Experts of a small language model.
Size: 9 layers, vocabulary 28926, 75.7M parameters.
Experts: 64 squared ReLU neurons an expert, 4 picks a token, a softmax router.
Training: a variant of SOAP for the experts, 6266 steps.
Below are experts of layer 2 (counted from 0) of a mixture-of-experts language model. Rows are named router (the router's row for the expert), down (a neuron's output weights, with its number) and show model dimensions 128-191. Each number is 500 + 40 x the weight over its row's rms, rounded and kept within 0 to 999. Numbers have three digits each.
After each expert's rows: "comes before" lists some tokens at least twice as common just after its tokens as in all text. This comes from a sample of Wikipedia text that the model never trained on. Tokens count by the router's weight.

# expert 135
router:488535459445522545470568478498532533455446443532443485495493459507445560496509512506533442514525487493486543527473504475526456492474482474513593471481487472541539545498454434511459504433414530
down0:427468464514482561592449601500484515603527502574405590509557464593450556538448526564503517526534467579561501464466494500434541496513529467562536516517482498478531428478497469468494521546552503
down1:471523493546497473484473567468456542450421514460480443482494487477514378508495480472489509511474596471472461455526518514459508529474458486501443459533498524518467502507520506547528499486568476
down2:490530439538509539494489546532477529551573504516504537516551461558533510564536536517583534535470473475459469550506441467466505455515494461512502436447519548415519494568459522487524529451513587
down3:545484502487603511470490534564494498506527507546423490461472542465547522471544551516497539476583547437440528538542501522526471519519546527504556520548535449509526531466467418514560464492531527
comes before: " a", " been", " not", " also", " an", " to"

# expert 84
router:486485570461465522553483515517518503551485477524500499506503518470516553478492528489510509523493569485426484584548599533504492546484498491517523479563485444519485471461450508458550471440432476
down0:529530505550492459470510465470534440476541517464526540495386488514512514485473472493514533471444497515520478436570519581579458547517518547538495501465480500512546470568539487485475507572537550
down1:529464554504483545514423543493475424601487545511476521486414476516456459429534552563533492546529590544511476441485515495460511470484558526464503537551416506546473424541531520408531485533518522
down2:578481513507501532487472521540465451490537482489478485527503518530543563499518517505510478451502496527485394429545586531569507543579541538501498444443566434436482526422475619469542502454545461
down3:515462441493554503416566545472509504560496500531525561460498536507463498604498502506502577519532496560532514494503575536475488524555526567440510459525471560455514592475560466487503504518461466
comes before: " the", " a", " that", " his", " her", " him"

# expert 16
router:483546528492435519548500451500503557531511515500483500471520420556503460418519509438529570535540466571451556484442481444523495537525453473545540521478512454510511518528465479480436567458530494
down0:551481510466540429496528490482468535487507450472462511452487465460493529545536517472591452526512455489573562493490486537477511477471439513490507521523456560505468496451545540588455482489513489
down1:464580546499553493461502468447447541508478535583493474574511549579492465484456627475483499464519536516493515468513431487529431497505438509521548458586518499509505428488485483529576600404522513
down2:510499447466507548512493461523484546430524540522532431481541456522458491548545506491524462522551520549445530459460486442547515495587453438506513500550502503549425516497497547459505472458577522
down3:509490493477564568525544548529467507547486543473430490504433460562459495453527519512473527576459481482552506557462515446548542525416560517501515457439455436511462445483496503456526472526480478
comes before: " a", " the", " well", " an", " part", " known"

# expert 91
router:430486529514500509525413556449522505484450547508500456501513478544524512486516501429492545531543438478474537483509486443562483445439432468504539448527508476519514524531527525432519436461513527
down0:537518525495495511473480410467494545584485567452425465486541477535520453486506508507531504526572510495400468513433549439531522492499532514491483490485487496570407432504474484554466504500516506
down1:555535574415495532574466475487468506491491483488473463501480537449556516543459523483476475515487492463505498466507492491561558564510492459523466476452504428532499461532499384487555500416495537
down2:485524514549526546468595463447522499453510547447498531516444505522490486528442455513420434502492478476523482493481472462501513486515544534485471563493578470469510477464458492467422535516479504
down3:511517418506519500549472481519432534439521492455464488502498471479543559474573417476503458458512521444454490484520533547488514547514563570470479510545504465542503492457508500577523508540501504
comes before: " the", " he", ":", " a", " his", " she"

# expert 152
router:534523499414457510510470515547465522519449439480504545529512464548436537543480490466516460514468520437386480530494494450519483470467548525456496521543590460451446513504482450490528528451473565
down0:470510572564512478424514522430567436556526533502510506498540554509494469460550461419515630458502539526534537501493554441560469581459577507490532535525506539485491537549517529550543547470481454
down1:522481487506524530461526501483528478588455546519477531499579436465497535418481493488525504454497545535510471541499501511476482485471440518574439489534413491487455489532528495457497510444503472
down2:464478439529484562471569500538508512496516566498537483561501504527460485479539441572517512458515418521497462587539477433490474504504529477500531480444516551464513504476493444534488521541491479
down3:447471552569519489468496467440524416569554566473548480431520483534497469525522539430462454549456461578457547530529515513430444388536532483547607510468426530545521513505532514510524563496553489
comes before: " the", " a", " an", " his", " be", " this"

# expert 41
router:441529486472432418540488468468570424479499506537524481481508489487524447541505538485442515512497543472489447547514498543484489537525455480516538448579474494502501479510557431443490433559491488
down0:485573515502454528464482500441475461481504476438431511424463460436420498516538475494434472514495499519543486474453466467538442473509470431589515492531465509600483473432589432441546548514488450
down1:505551539471507502503470456523473490502553477409534489513480504533485436558467452539536503484466505469449500453498543473465470535483545608471481469603550482528492524471507470553565501483454542
down2:496450517441498481462507604464495535548484387555518454459486529378567525576490536485508477517477495446423471456546532573525531489435509452568500480546479579538553500483479441472458532480524449
down3:534521478442469525468478527439453500460448440520452530569501599607491483526576509491453441476544452473513541374491588476495541543516530519558487471487427520575532560495539492479423522507459565
comes before: ",", " (", " County", "'s", " Town", " City"

# expert 120
router:490479518438485482503443541479480573449445472508451506528507526512489535481506453444582496492541455442483524495506506474510513498439536477478520491542455465493492549545544467479492502463482500
down0:534502475479504546495519491455485541495533512439497551511490466453498505504534472512544386529513503507412547511543542556485607446448521560583521475548466522535458496495471477580474484550454510
down1:508505484519550532466507534536459531468466499547491464539483459542492610422480565426465506529475523552462435433463493514475442491486503473515511505577483500433488442458509537438491487441543470
down2:540559527561561538474481528462507546523480524539493521524414543519518456504464472605508488540500472473521524506436610494553508525454514450505461567454534454478518505428463462519471475480476513
down3:525477544519572515516547423522522514479510494474488435437496489529449517539503477521556498543399502436533481532466531520529455541487509521516442483468499518467567455534545497524460444569508555
comes before: " the", " a", " his", " their", " this", " its"

# expert 0
router:537462523470474511538459541498487477478487406552527537536528440563453554506453530495449482484518506464457489526442420487518491505508581519387502595488526462428466489510490506552499491460517575
down0:555454465500554545491561501451511488536491517484434546462552529547515556534444473512588497439529510476503512476487530506482510484412514481542569498438426524510565495522494462472489513492542490
down1:549517516455542539496457484487518476555514532487446464521502513403613443508487593452466521491530536518459516477462557523441511483460456507538492480367543473459511498435474514477416549537423422
down2:446519385456530502474594523526465550513562548479540476472510519529448524579511487525493459468489497475533450433471537478509465545554556500491434555556480507560525511431520493492559510515493558
down3:458522516490464571490475457522419550548530430526489483537499521520447549497433417523543579529505455459499518547534464485442504507572531494542502470545480596519536498468468501512512400502549553
comes before: " the", " his", " these", " birth", " shipwrecks", " its"

# expert 88
router:508569422507455545527518519476509500479505460498473467533514500512519437482478556465454561493465518542559463507500533554516470561560523455585487444553536501530530454539474479528488469485508442
down0:514475505498481529534456498512397606539478539481503544487615518548551509465489532585467501519568516524490540536497460495574477475419554479446483584532490531460527462499498515524498469510522484
down1:527477474518471566461514452438516452521456497442366467482447484478519473503433439447445506509484516597545497521471590514481465469490512488501552466476449496475550496562524473522482482520500518
down2:524541446558532486485526462455480519466502528545524495498414495482406492544518460501540482512539493531567513501512480539507461582493468480480553446514576518485534525455514466569552432461486544
down3:579539520503483479552465480508485468499459493506526468511424464550489487452426528450469511539467501431421513507513501476446525552502530531500447471538471405492517486550423404477486462476439460
comes before: ",", " of", " (", ".", " in", " and"

# expert 39
router:531509530582474577537529561484440539514483525483532532431543554508514508536504506588529432533479571532491549478509484468507527568462424509500501437515481516542432472425482443554514479488452437
down0:460537457458466501513533490533508524514504471451455508497541569485502501482535576503529557564546516514478450445565543551506522516474543501570539588510452501627505517542447450466530503446456531
down1:522536503573443616493510491536523514437502539524486539464449523484489490445518517475491496535540500533484437452479526517436528543487495491453532409526541435580549432482595506544475536450502448
down2:446455493561504509458491476515500559398562509454486529463455468457384513502502418547509475472514450496577501449473517558474495444536500487510489480554488527497481473500564436475460489566497497
down3:533546507497510504540480428425561476503461542445505484554513517484502526419531541452474607475538531458433512539466601487502425433511547547559497456478457455489525525491493519418499424545476540
comes before: " to", " for", " that", "%", " from", " by"

# expert 31
router:510457542536472522511449569477513514523502506539492493526515478448573558493518535392493503463537532502470501519500543441514488513409441464548513465516457482473504509493535551451499518405489509
down0:493538426457524495437397505487438518613538513538554496520457525609459485536455517412485461530523486536519443514475523482432455421490569474489523503517488552561480510507472582565464469503559485
down1:556481535510500432492512550461548560425568496524586457483474491428544517482562560422470475540533494536515558549457520437552463504434531430526527567440505444539460431505493595620439507579494494
down2:519464589479483509490577440559565531527513468484542495473506464492472421532512454489467514439541490454415523481502502496486527527592503479530479588542483466479430568534488459484486461499488555
down3:528476555544436478478473540583448454458466476497467482537522485477482437424460532478491494444497481484478514500545533518503584514474485467419543533469556473477502444516469469421502504506489516
comes before: " the", " a", " his", " their", " its", " her"

# expert 113
router:492490529479485521485463484523466514396463490474520486543535471504545528559533480510525548472537521546489502436532418436516452525552508464520455439516544487432519511440524472555481458445461483
down0:527568452503492467504489479566462511600482476494534504472419510472471575519507518546500530479481508470457517513541423484546486519481432544488569438479505567563506459555475501510497490418537541
down1:565488540469544526546433527569448449465449522434511473505459461519543503506495402455507513552563572510566442534451541353544461533436506480511522457494553504466496432494503507498440476438500541
down2:511525440512478526528466449518575539474543588466484492450575476503565509548484515441456513494538479481521545482519539484513443520466522440527536476537477526474478610447510377526482468549471476
down3:508530499394534539411493548471471495625493449484462496551508488548537531559439542560466507519511541506449533592559540589422494469461493445521541493530509487501472482526530494539498481431489511
comes before: " the", " a", " time", " year", " his", " he"

# expert 144
router:542519544479471442482521550540579520511541543474442452477469501535541477452555510484485528534545471530468512427488564489583542518551487462544475542431513509559497488479520474485457562477550436
down0:537531524490488522549519593501441457513509510518398463431458524561502488495484595525454605461525439504498453453482459554542531471525459464516539471553398484553531464503492425480513480446526432
down1:513457556590597521497548487488490530446471469522493477549566501484504511459524498530466539528481489522552516511453512563477559448565449616474444476478486508533501452509510497497481513535516478
down2:500485486501463473494502542541534508468531447475580523542534507468481472505524491459517542533522434484490422570459478462534545527546519407460408517419473493484437554548464393461473456479499497
down3:460511498570504505532461576437477492468460416561570431507471464451478493489530509582538462517519512527521476487492606547454493424484503591497532574509472390458460545533518506516512536457428530
comes before: "\n", " |", "°", " The", ")", " He"

# expert 108
router:500472514416464510457465498523526478474455512511492522544521456416543550464464505417508503528535478432459525561555510455552530527411501452507499479551465452449542535490502489539502516434418565
down0:489495443456545506492483496500575521488490500526438534498507476466534542488464458504479522506548477464436483485483535474594477489500495531498559460460548490523518505440453453507510402490488473
down1:511506529529429470555427440524524481523491439541493543550493551480489506433413526502494481448492474495449482454563468512515563536513555507501562530550511509547434509464458457390489549508470434
down2:488494454506489541442520450480474490450542504543503414509396482477443471542508573498435519468509465595509519521469498511512551535481557463522413531489536511438532554533550510468487496527527458
down3:447417501477589549446534469479468562464524489548485465510521464460532528537514491523413418545494503528579502514534489467423468479480437540484555471548616510483544578459446510567501606545496543
comes before: " the", " a", " his", " an", " its", " her"

# expert 82
router:490571482484510403521494549500583456511524572532520524534519424472439491466459512524509533506551458571504499534463526436514498511517445449544530563514449488469507496496506461506483482587459446
down0:519522480487533544491508584629529458526464479496480408468503479430459470542475491494503511399578408452466600508458510518494495484539500533490467544537468566473500537566504499527461496410465493
down1:489489540494478486482532406540492516522441411510503462511453456481554485487540503486494424424405579500451493571543456470519534465492492529463399466469564502480545472488479491468581566468442471
down2:511426480557549472492517549453462522554492541413495509493531532463487553460438461526529485527538487494466577493533540502421495564448568490476473531446514526457512479507482508633519513544483519
down3:477526507427494539545455462483513528488487447513471512536467518488577455463525501516458462502465511415469432505540544484458493486590527491475484513512544460519581394467427471544481539517533440
comes before: " ", "\n", " 3", " 1", " 2", " 4"

# expert 81
router:515587425527515451499447527534527500554539501492438532492451544505458473466441539560536514492524467525479521557508578473452510518488448445493470562513473533426523520432458550555550548509559517
down0:563532555458428572500495505586465565452508491494484498495485488541544478457481457462532549563509483543546482518502566467510514576500475471468509510492472545536432449541466507551477488514462546
down1:485492546407587496572514513497434463527479567505529438525463389451525516536514513511437511484508554439564391437432487495500543474548549471496529516475518495435506450463543462486525493492501555
down2:472480521462521517431515495583560493498527560467506456574418417484494422502484486485505471506560483461470473455489532457521518445520515397487519486524512508512474492574532537512498530557476495
down3:473465424478479568495512464488570545457485515450512469511559470473484476445541513499509533476428443506499480456499492481427499428500489485533470500549527477472565442528518512515485518448528417
comes before: "\n", " ", " 0", " 1", " 2", " 3"

# expert 140
router:560534507506489484464425471507583471511526523512552557485509480481510528448489524522496561467490472537494503463483506452501475499504441452519452512442498512471518507504449521426520474498555461
down0:521492560476513487491467466437504522440503481509542514588543496466491525561495437497472484485549534515477550540550496453509530491492507421524493464506591518488496535563503455531536433507497499
down1:444470490437552534509493442516460449500404534480447447545527528506466556484503436490562499468487479526502492512524439539486481396480494494518519523488512544518433451459520440524465541522471501
down2:551477424490423493464515505458541498503473498503516500465491466472437440472496561506513509519457465490524525581495463591504560507490505469496467558468479469469434512492483570565435493572478436
down3:459482563525545481459532456501477577470510545488446502423551545531480478453525576526527491482465542483542572538563507524452547507576484505518540420551485546490444492601503490482536514505541482
comes before: "\n", " ", " 1", " 0", " 2", " —"